{"num_hidden_layers": 9, "hidden_size": 640, "n_experts": 96, "experts_per_token": 8, "d_expert": 160, "moe_layers": [0, 1, 2, 3, 4, 5, 6, 7, 8], "balance_bias": true, "router_logit_norm": 2.0, "norm_eps": 1e-06, "optimizer": "soap_variant", "beta1": 0.95, "beta2": 0.99, "max_grad_norm": 0.5, "max_seq_len": 512}
Below are experts of layer 2 (counted from 0) of a mixture-of-experts language model. Rows are named router (the router's row for the expert) and show model dimensions 512-575. Each number is 500 + 50 x the weight over its row's rms, rounded and kept within 0 to 999. Numbers have three digits each.
After each expert's rows: "mostly gets" lists some tokens that are sent to it at least half of the time. This comes from a sample of Wikipedia text that the model never trained on.

# expert 83
router:564490423467489523552514489404540455543434478471491533522506583479463483541485540527566469533495529489533470491489346480371539533476514454432497540448429485509490456452536474580636475423507520
mostly gets: " 1", " 3", " 6", " 2", " 4", " 18"

# expert 95
router:523523421505481569470647524460491496597460492549533397471504528566474517538572443533565498476580581577510595580503423507496470485446489564534541452421519519480494492593466498381553503454495555
mostly gets: " Kar", " car", " Car", "–", "19", " Dal"

# expert 30
router:459548509407482557520637543533431485525506535488571431489581502575484511500520497498407472423504560562606434472367505611525498495460506474536533529588468506462479547536512520488567541567530532
mostly gets: " (", "(", " Mid", " $", " Pu", " motor"

# expert 79
router:477510395581549398513478523477506437494431511495497514543399484427468475497519479443494442506539550495498490452436529512448502431435595500506427447537536532591487463528406482426441460460472463
mostly gets: "La", " ind", "based", "Ju", " List", "pro"

# expert 18
router:483558471541499455553573508510484496494445532540511516484519374486493494519563436469560608493465512509498535453547528454464519478457478474512541428488504553497405550548437444439513562598551389
mostly gets: "′", "^", " Ad", " several", "pl", " Fr"

# expert 43
router:452523462507617498538509508517534495503430398504517489403512514491428533424487449552471502459546453540501562473526502500502559513513582512443554559461495495519464536519457440622550527422507520
mostly gets: " =", "wood", " listing", " chronology", " Nominated", " Socorro"

# expert 1
router:554492474530396495489451557380512482445437436567575529502468509547546488522545480512539601549576478446456542500510582509459434485532550513480424492538531510580525480492531442435537367539527532
mostly gets: " Championship", " Cup", " Team", " tournament", " Football", "finals"

# expert 5
router:504470411506519555437552444482455503530510557421449556419491545462529528534506503571527626484500512430458493549368580525527487499495563519485499570474499544456475527530529480462507487472426494
mostly gets: " a", "c", " C", " an", "ci", " D"

# expert 58
router:519564584486514543519511503543414565451395509464437478475516502449502474498485463474511515439425557480511460504435515557522563530524415594511449475474494535521522475485476531464471449530593525
mostly gets: "m", "se", " his", " one", " two", " their"

# expert 81
router:444454466461514517514579558485534439484506474478506505528450484526507501443443499477509548494504466486481555422441532521513496424430556497496580487518475556431448521562473403580498553536494503
mostly gets: "w", "ha", " Party", " well", " election", "he"

# expert 13
router:546424525523507486455450512388470497490503365523461559482441525535452498595475399474499486489551512555569466541599569500526469607518456470523443426562550498565618471496539459548453594515532505
mostly gets: " medal", "\n   ", " days", " artist", " Arena", " musician"

# expert 0
router:527424545529528493553526542489554474512451552421436502476402512473559572445416487461544498512465596474539456481454423525515438564511512522510493592446562657506512504539579461445490519420598537
mostly gets: "|", " Bl", " won", " Sp", "sp", " win"

# expert 60
router:480540405474512579426642517486545500483537579375461508474537593426432462469477495445494552445485521525543515502424483519448403562461515454464654538505493556506569593473526501403458536510488493
mostly gets: "\n\n", "\n", " 1992", " 1997", " 1991", " 1990"

# expert 50
router:538563384495535589464615509508526525494560559377501505475559583421399452502463495450515535466471555508579458532363454529558385574536516453475670505531536532483538578492539508441438550446518484
mostly gets: " listing", " Transport", " Gar", "pan", "oli", "_"

# expert 75
router:511531479472550489596445457508578465542466455453539525564491515526470498434493457459483473552538475499516549526546492371407482444561511480495516488420493450486443502535530540487469614576464515
mostly gets: " In", "In", " in", " at", " October", " Al"

# expert 77
router:566501454466452483485542534460375531605500442509451402458493525594612483509466442467488455516470499607550560448513547592495442518495460461500499488529545556548546564485506545511502590498497443
mostly gets: " Mid", "cycl", "phone", " horse", " census", "ini"

# expert 93
router:534554534505518554566522518538517422522547327518543425508500499522402500494533626539482517479512473509513528513550522420462498468500529528482591459530469513558540440552518531453405520499532528
mostly gets: " in", " In", "In", " On", " during", " at"

# expert 16
router:455549520517531531502485544548556501501495497502536447426449475442468508504540431566423509423443607457560466444431627471444553503509471488564491580466478540422418441497525502440510457526430368
mostly gets: "n", "ist", "r", "ns", " player", " President"

# expert 61
router:548493464478503497478514487471508487554473494516525495458482430464489520482439537456485441489568456418548479517494521494439373516504516512459570520470456509551592469450542484502492518525553481
mostly gets: ",", " in", " that", " de", " In", "In"

# expert 6
router:480534452451524589499478594540461533466523541513487560511427541420390471515516563461375518509479472506483538455463488527506397494505485504429556518502599519526520551479574488486483539463462437
mostly gets: " and", " ass", " non", " Human", " Non", " human"

# expert 63
router:488540491637543527623587566537597547478460461570472462448433542519507506462467558480410531536565482488475478535594524520574516542515502525504511497511554490487482497546557410502546472533439517
mostly gets: "t", "ts", " her", "'", "et", "y"

# expert 80
router:514497600412491503480473528492518536432465494413482525503499490613380510543545530576496370445556487466535486498490570516510500538475481478473504469540456509499461407445512458517392473403488470
mostly gets: "ted", "ed", "ated", " known", " made", " only"

# expert 78
router:481548512523502447545508468558500435599475401621434435489553500506461473461451397547453479526540489473472524400415451478505498472583437469517400559576544523427519506529524497585488416482510498
mostly gets: " public", " wrote", " Public", " social", " critic", " President"

# expert 4
router:479466446519531529483498458536488567578443486495464475540633527461451535555410475596506479485569527490508493523400477456479531552476562498405543512560514497500548596561532553445465523552582535
mostly gets: ")", "}", "]", "\"", "Species", "%"

# expert 7
router:472401497541483523496560426534479563500588521546466456503485537415526452556512589479542523507527558513409526526342399472483410540546570420486509533589594484503470551471430496563554539546519514
mostly gets: "s", " are", " were", " can", " would", "es"

# expert 87
router:473488548465540502558528417527532332602576501540476538490467414488500467459462485485429508500543407554535513484507456543504515452567451470470506573520569438481487438467480553505574395548470524
mostly gets: " film", " year", " season", " series", " game", " album"

# expert 36
router:606463488501495518398452462447489593488483446470494591451557449492434649474505462520513549621428536493485464485542553528541589443489487526469459422530386597407581499510481474458485508498466432
mostly gets: " Location", " JPL", " Hall", " ·", " MPC", " Coordinates"

# expert 12
router:467478545540566469513469507445521437543507478477485489475375427473533555525435489511474461478559590452525435571614484499474461553428426436588471499463468425537539505428595443509496459577613512
mostly gets: ",", "in", " new", " also", " This", " Ali"

# expert 84
router:470454588402479456432518623569533495437537539541602559500567384487511414542436577473510484414503421465419507447560451419534509547511508504409386515522537579487513430494530515575485471556487568
mostly gets: " :", " RUS", " *", " ITA", " ENG", " Highway"

# expert 38
router:555479487551500527557473530496461489511585566490550566508526489551431441539455511442530504457429536498501402541471497533529474522442450581421552510427562466510452614445571487478377483498465472
mostly gets: " years", " year", " 2018", "000", " 2010", " km"

# expert 23
router:563491452542494478459474498502512510476521561483465467512576466415466574548480532488462532451499456503546467514511602583455438471544555456492564597495519553491565493450491506558559484552495405
mostly gets: " was", " J", "It", " It", "El", " SC"

# expert 65
router:499530389469517588439638518498540504478520567375460520469529587416431463455458499446494555436465520525551528509403480522459399571458515454471673543506493567507573590482514518412454534505490483
mostly gets: "\n\n", "During", "\n", "The", "=", " listing"

# expert 40
router:555549394568509556491577528472534543556500592506569507492583532483455478457441428525473472466495532436527601504432554500454496532525532459444563509512514546561591541473526455498569504476579506
mostly gets: "\n ", "\n   ", " —", " guitar", " Nominated", "%"

# expert 47
router:428535485418469534595509579499393521543470463526554452500457537565582506545604442475500477515512452524544477428527496585514482459455444432496529453482503505444526499565390587457556509522509452
mostly gets: " Mid", " Pu", "cc", "math", " flu", "ini"

# expert 85
router:454541399442534560508496589562485559544545497471451529421533526439399432566540509406500507472497530563547450469489422565428496519480493460455621541498576551522563599511547464488431497457534434
mostly gets: " 3", " 6", " 5", " 4", " 7", " 18"

# expert 76
router:527481570453596468495485563637493512396512547534464383570460446470571444440402483415406532527524550411509506569514588518538505485460530568511498433545401469567477401455467604517500487455533584
mostly gets: " film", " album", " Film", " song", " vocals", " actress"

# expert 69
router:425540565504447486501365549476579503521454518525467431511578496529609580500510485561459516496485514446502512410563477495478466490549490510399517426494469543620406546469543461468505508478483516
mostly gets: " American", " World", "us", " University", "tic", " America"

# expert 68
router:528561547484579511515485454458437502523507448410483534521510482567577510554456492580486554487503463442463462516513490485553489521483570534503532531445397564501518599564494438533556369586622499
mostly gets: " Th", "str", "\"", "oph", " Army", "ism"

# expert 90
router:364457541581464475569437441455482497534428335573586434469510516544576450515490612473474482544484433500520538500468540480530549470592526470580462578555469460475347512518526463609517500505449507
mostly gets: " University", " Church", " church", " father", " Catholic", " Master"

# expert 35
router:418480488422432492413588541531487537474499545435542495459604454485564463496426574526499495407501495477484493522440393456557482556484519458455447512479434607487429493540525474470527504562536487
mostly gets: " ENG", " :", " Charlie", "の", " love", " Ivan"

# expert 34
router:511497416520502464413475468532444454556667536473496382442519593496466519433481437516511421435570503494500522529568489359575435526435506444441455504537406456466437574523517530494564555538509572
mostly gets: " American", " US", " States", " British", " USA", " French"

# expert 29
router:484457469560511493462546493456510507495489499497586489505528593428384451489485523545475538525477506541548430480508453483501468582565518476496584496511573526489456585472595550450455522461553464
mostly gets: ".", "!", "—", "com", " Bl", " Sub"

# expert 2
router:505567553591474485550545536530524510482433547418466520506537527521474517519470405525586605524421500537366455457498455501593469485496462433452560502457566507533529576472486508478523423454577488
mostly gets: " a", " the", " The", " an", "The", " A"

# expert 73
router:489546410476512587431643508493550508483526585359452512464526595428441458459461495455503553442480519515561513506425492520435429561471511451464645544489500554506567593474517505401452538497489502
mostly gets: "\n", "\n\n", " Europe", "=", " Netherlands", " Kh"

# expert 72
router:466442521549478478599498526448543511557514485510407500493490477440498523536461489402485538500557539473465543392474492509560436512526430470483497533513535566527452449430565418434522370480454553
mostly gets: " JPL", " MPC", " ·", " match", " goal", " ±"

# expert 24
router:476482458484582504489431550504548555545461531445452485584603596566482465448622450522511508463471467513453456417519543506462526466506460499468495422510534375493552557500494535537559558551471554
mostly gets: " co", "ho", "co", " Ni", " ch", " ex"

# expert 45
router:476507485517446460488451583535403582495471470543486445481501585496485536606552493532433444478474499410371450488607478519440532523501448573586494440540524486473410439481552457534499530576469523
mostly gets: "al", "f", "l", " f", " qu", " 2008"

# expert 37
router:535452541496433511419548494544513515475393557473474545549416492525495452520486450442518471528395536528548581479437453567578503444503485532485511484452482456500456448542487488482546552467542497
mostly gets: " and", " or", " &", " while", " co", " but"

# expert 48
router:457485452451449499576482487426558542421440466411479518395527498488482526511523564565525489476494560449490563502494397578512471437516623504427458468536533480500646433484464491494536571487466538
mostly gets: " Harry", " Johnson", " James", "berg", " Henry", " Jones"

# expert 88
router:539521388519505574509521526490461479461531530422488502516485467498460489483505447538476475492459435450444440428470422426496438494540505513460545520374417523526504471485603488469518512432539551
mostly gets: " the", " The", "The", " of", " its", " during"

# expert 54
router:481556402481502588442641518499556513498523570366455523474531590412439474471463499448494538429473524504548513499411486530441406582464514456468643552487496559511567607475520506402461545516482489
mostly gets: "\n", "\n\n", " 1973", " 2003", "  ", "1999"

# expert 51
router:444498543536417513663482505488548493506479428476583527443407489521502507479471490444529560465480470495432460492465568447621477548541500370489536503502586489484551513438501442523512499567436528
mostly gets: " |", ";", " public", " ;", " personal", " experience"

# expert 56
router:524551505503519570447568574475450507462511526495472523530577446553455467504570490437475524530481495512473546519513538448528499491474569534517466550517421522520537449407581526584451555405490483
mostly gets: "″", " km", " JPL", " ±", " mm", " MPC"

# expert 20
router:549428616429419518506479511611491564439500431600603498406554420487469475505556405496541455510625569452553479589510461480479553463533483436433496573482499488549560437475601443481468470494470502
mostly gets: " from", "ing", " to", " Am", " left", " rel"

# expert 64
router:503500455436511573478510447443459535403420453540469508476514389523458541522464376486470466542591480520553528573496506480445570534531510589452516407531511487538562546476439528653497469456476530
mostly gets: " Coordinates", " County", " Highway", " west", " district", " Location"

# expert 31
router:530442468436514527446481529650564529461537587462584496487551515529502457492469464537526589549622517543488503484553459428480538549480450467515509569507525394513542519451452525560568472565462511
mostly gets: ":", " United", " South", " National", " North", " West"

# expert 53
router:483395493573519463496477377410597411490476542544622525474490462472499556507491565448500437499543424552499479579416563523479414568399501498533487561463495464494522511506439508551582512546517472
mostly gets: ",", " tra", " special", " rest", " arr", " Tra"

# expert 89
router:420537518522505485527449554468476555471575436479500575620559466520508448476487514540596427463466404488410563544472449433510570501521484535540484601482533565522361599526530457533448535473565553
mostly gets: " aircraft", " November", " Iraq", "bo", " Force", " Corps"

# expert 26
router:510467491503509446430419553481493514455492481438533477583536564426461415576554522469417577489430499590525497587426456527490415485466482472497536556447545480425481558649499586520589499518518508
mostly gets: " t", " p", " co", " g", " un", " m"

# expert 44
router:457432465470564492520476498554539558516533445461413476465532552495522608571534503466571399457474503525378436482571501411551490453491526469585607442443606470472494438472465425528493553493512471
mostly gets: " University", " South", "h", " North", " State", "wood"

# expert 8
router:523538457483469491535493499570472540556415536493526471454528504624500674538595455500539431457479511516560501448515593433568553479493451562441521456519518511466476559426484557505497477543601481
mostly gets: " this", " most", " This", " some", " due", " same"

# expert 70
router:550542526569558406506511500445481466584523486498376466478490579580491479465454561500483472501560388610556548513462534503499516372521558556559520499471479499501545545460522508598524501501451512
mostly gets: " family", " There", " team", " both", " While", " still"

# expert 92
router:495572424488510573428657516498551515484572588363459521483548606426426467488466493462496526442478545504549467486407488521459423567481516466460619535510495559510556607463518496403451535481486511
mostly gets: "\n", "\n\n", "  ", " Netherlands", " Zealand", " medal"

# expert 67
router:514460504518472463495564504568475450509475593580579484486551571438476482545587503562516486613499500515437467456572449541514470558558452530503482509542439443531510513585570457507474520571519429
mostly gets: ".", " who", " that", "ce", " which", " where"

# expert 22
router:532602567520515590488534393503528465482575502424487516434495490439482550534588354514500469462466420452513486491383569459489456494526506432476463644471559560475425520395440471509455458530572457
mostly gets: "a", " is", " was", "o", " be", " are"

# expert 17
router:509532561498590546595470500440509479435548476531555553533509499569638498425434609570476388496563488538463545476486524498489510502522504546475409425429501517484462543512411506437404525551508511
mostly gets: "u", " defeated", "ai", "uk", " Taiwan", "ić"

# expert 59
router:495548468400504502543594345452494380528545482459407528517500578482447497503590536528534463516538491525475402567589460471557536509558539414488566522595442455531377410496462517502459455388506482
mostly gets: "th", "na", "ni", "See", "nal", " century"

# expert 19
router:484558508514445496515573559536478422448494548496584510405422521542474551531425482545500427527518466499478526567553520536578523468559467553454517449530493519524626477473554516494528494460453569
mostly gets: "mi", "enti", " space", " Ki", " disease", " Age"

# expert 49
router:530496570518441516516520471560458532520387499455522519567456588357573596496474555528455562488499471542583509427491482528470443520448450473590413482480413452429482389480498542442529549478453599
mostly gets: "den", "ley", " James", " David", " Brown", " Michael"

# expert 39
router:486444616529454512496479479495440549528531462458498639511510517388476542587476410464543416560465575490532563476463566512492546509472508443486440521468559436449463392533428527505439549489416508
mostly gets: " by", " is", " with", " has", " are", " as"

# expert 9
router:425516530492516481466579507491474514467577406559519449552507480499449542568537464467492581488474536519564490488478608540522358504394513486394513546557559452513487535604473511445501491512389467
mostly gets: " H", "ow", " Z", " E", " Gl", " part"

# expert 14
router:456635392554511417558601528523578528507473456495592511526476495572533489435523566494555542498490599504510499473435504519488438512392482412410638391477408511498411621552509474500588441511488504
mostly gets: " Vi", "\\", " Ph", " Kh"

# expert 42
router:521365489411541506423577424482506522471473459365465460490466510489516550420501539539501453460475531572529494502485459477591546473551394545505547495414506460443525544439448495392591447504472477
mostly gets: "{", " $", "(", "″", "^", "_"

# expert 21
router:491526570586584490537393502534479535505545413531442666500504515538544462509493554536475534515509500583507511541511506418442520480522479478447515603482457534485465481538487476548467434542436465
mostly gets: " political", " military", " killed", " Syria", " Iraq", " Republic"

# expert 11
router:533498408437467622456507441480533460408497575456515504511433502462487517449443500538382545534661560516539490451475540522488491501424537560487601537435566525468620531511507553447566572492510465
mostly gets: "ail", " dis", " en", " Pro", " sub", " Pe"

# expert 27
router:400468448458524478457408379491552443470428481354439551527556482548536456630472496504620423511472511367449475418549505501469495523477471586415529477518459532545451465497527542514514493392498461
mostly gets: ")", " name", " known", "]", " use", " used"

# expert 62
router:481583514460473607476468507622509510552488474518463457439558469416503474540490435493532509465426533474475502571428436412446505478519516471499506558514559520508404449519545463483384482515499477
mostly gets: " for", " not", " New", " would", " than", " To"

# expert 46
router:506549466454506528516509458427463512498577567543547607559524504405406462407532460449595575464465516502556478512562495449449591615556508462481592523497440474487500519489510458504557533578460548
mostly gets: " with", " without", " Total", " With", " 9", " together"

# expert 74
router:500579430586419551594480509558466461429455523486477556500467532483485420473486443514494565525427487464575453501432546547503517470599446450462546517456481520569576562511489505545459569484513515
mostly gets: " 1930", " 1952", " 1956", "On", " 1972", " 1953"

# expert 15
router:482502466539526511538405459491498509450527576562537567511463511493539473438536543493540449517462441552520582514532476478451615506448492499527434524416516493501474444497456608389454517559535413
mostly gets: " Sh", " Ko", " Ka", " sh", " Sha", " t"

# expert 57
router:493429424425493628483503527559370545517494528458487603517484434574569523487516518535433509489452518496485493503440421507604438446526508622456576496461548550544463448621598546517492568452506565
mostly gets: " and", " or", " g", " de", "g", " &"

# expert 3
router:484524552532492548455423448538565403546521534428484513554434506501446438439446537595481509523427587596504488462433432456554451509504512523543533551513491411556514459486506530545519497529497431
mostly gets: ":", "ti", "{", "si", "ta", " "

# expert 41
router:470456606453509548470595512402470531557565515562443441493509556444482406435447591560543533501437539637524425477405456513465475493475505480548397483535504472478463582544572491524533491575482609
mostly gets: " (", " \"", "'", "{", "\"", "/"

# expert 82
router:510508489475400487570480457457462472443507487477478550507538590555515486514458510428466360585459420550449597584557563517403537496538513469544520517482484469485517450511505633490449517386496553
mostly gets: " Gu", " Ha", " Si", "gu", " Li", " Ma"

# expert 28
router:560472498486494509430504369521462504528551536485463478511606566488515513533562505551487489507491484481512464547448476597503518480446549441570475560487492496500437544432431515493516516552587438
mostly gets: " is", " was", " it", " also", " he", " his"

# expert 25
router:476492536419513504466511513480553501459482492496472497492476477451430503469422495494509522560566495509530543498436523558456542564435486575617521516489615513470556531519564581520476448507507458
mostly gets: " inter", " Co", " Ra", " Be", " St", " Har"

# expert 55
router:460533477544451388488432520533480421477464548449434412361407478463453490531429489472565535510581440523490526481452467534485543529513494480472433536484533435492552491531553495512565503435406531
mostly gets: " University", " rec", " Sc", " Pu", " published", " rel"

# expert 71
router:529517511493597473529555391535481540578578456497489473499514562420457523468539494480453517444486500403513439452520433392567513517489465539532469435600428528471387515423525465513462472487475537
mostly gets: " John", " George", " David", " William", " James", " Robert"

# expert 94
router:509457500424476400533485475559521465467451534517479459590559485512492516508477545506488456540445518547465488574493514605495504433452600525532542490483492469473531483490468613466479460448537551
mostly gets: " at", " U", " Al", "mo", " Ho", " La"

# expert 33
router:454491461480502489449477509377528417477496546539511423440503498519529492552517533619574534545449448476427479428512455404503466472513491441478490502535448511511532508566419434573468487516482484
mostly gets: " both", " those", " born", " football", "born", " footballer"

# expert 32
router:527474495562585470442440505624494437565516555614510402535428434533514472489510542422477517511419544461523513472499517453541477511518520482564433512411465498557458514551532512480569466476540450
mostly gets: " album", " film", " game", " Film", " television", " video"

# expert 86
router:394420519583473491519469498406479554481529526617535588559528427525547522487503632508541580543513380572475535551587516508484562527526526562500584549450454422423540504445478536533506520484576500
mostly gets: " line", " range", " ship", " engine", " Line", " lines"

# expert 10
router:493490485467518474462500415522418585530586593534437479462521414501477520528545430461510436363451459467501435481415459484467568517527483494522564450566600458498502537492552501520511502546481517
mostly gets: " or", " under", " Su", " main", " most", " un"

# expert 66
router:527491428493466535508595560500474526523641516365520472586520579494481416441514477502506479484498473443507528500493565513466438497473451494399605463516609534467573473457500508449411482489529526
mostly gets: "-", " The", " the", "The", " a", "ter"

# expert 52
router:486546515476476479689506514536534561438372521433563526432538524499562481456447478498529546510443544481461488541480533460533451502486520408508509544523506478465520581525485421508564509429437491
mostly gets: " |", "|", "  ", "\n     ", " star", " ste"

# expert 91
router:456485455476505559508481510503451471453577488410484538452447527446431457509476435466522480435434454535522464539500443478448485534481415515418527535511495466575537482436592450523520528453509424
mostly gets: " 1", " 3", " 4", " 2", " 6", " 5"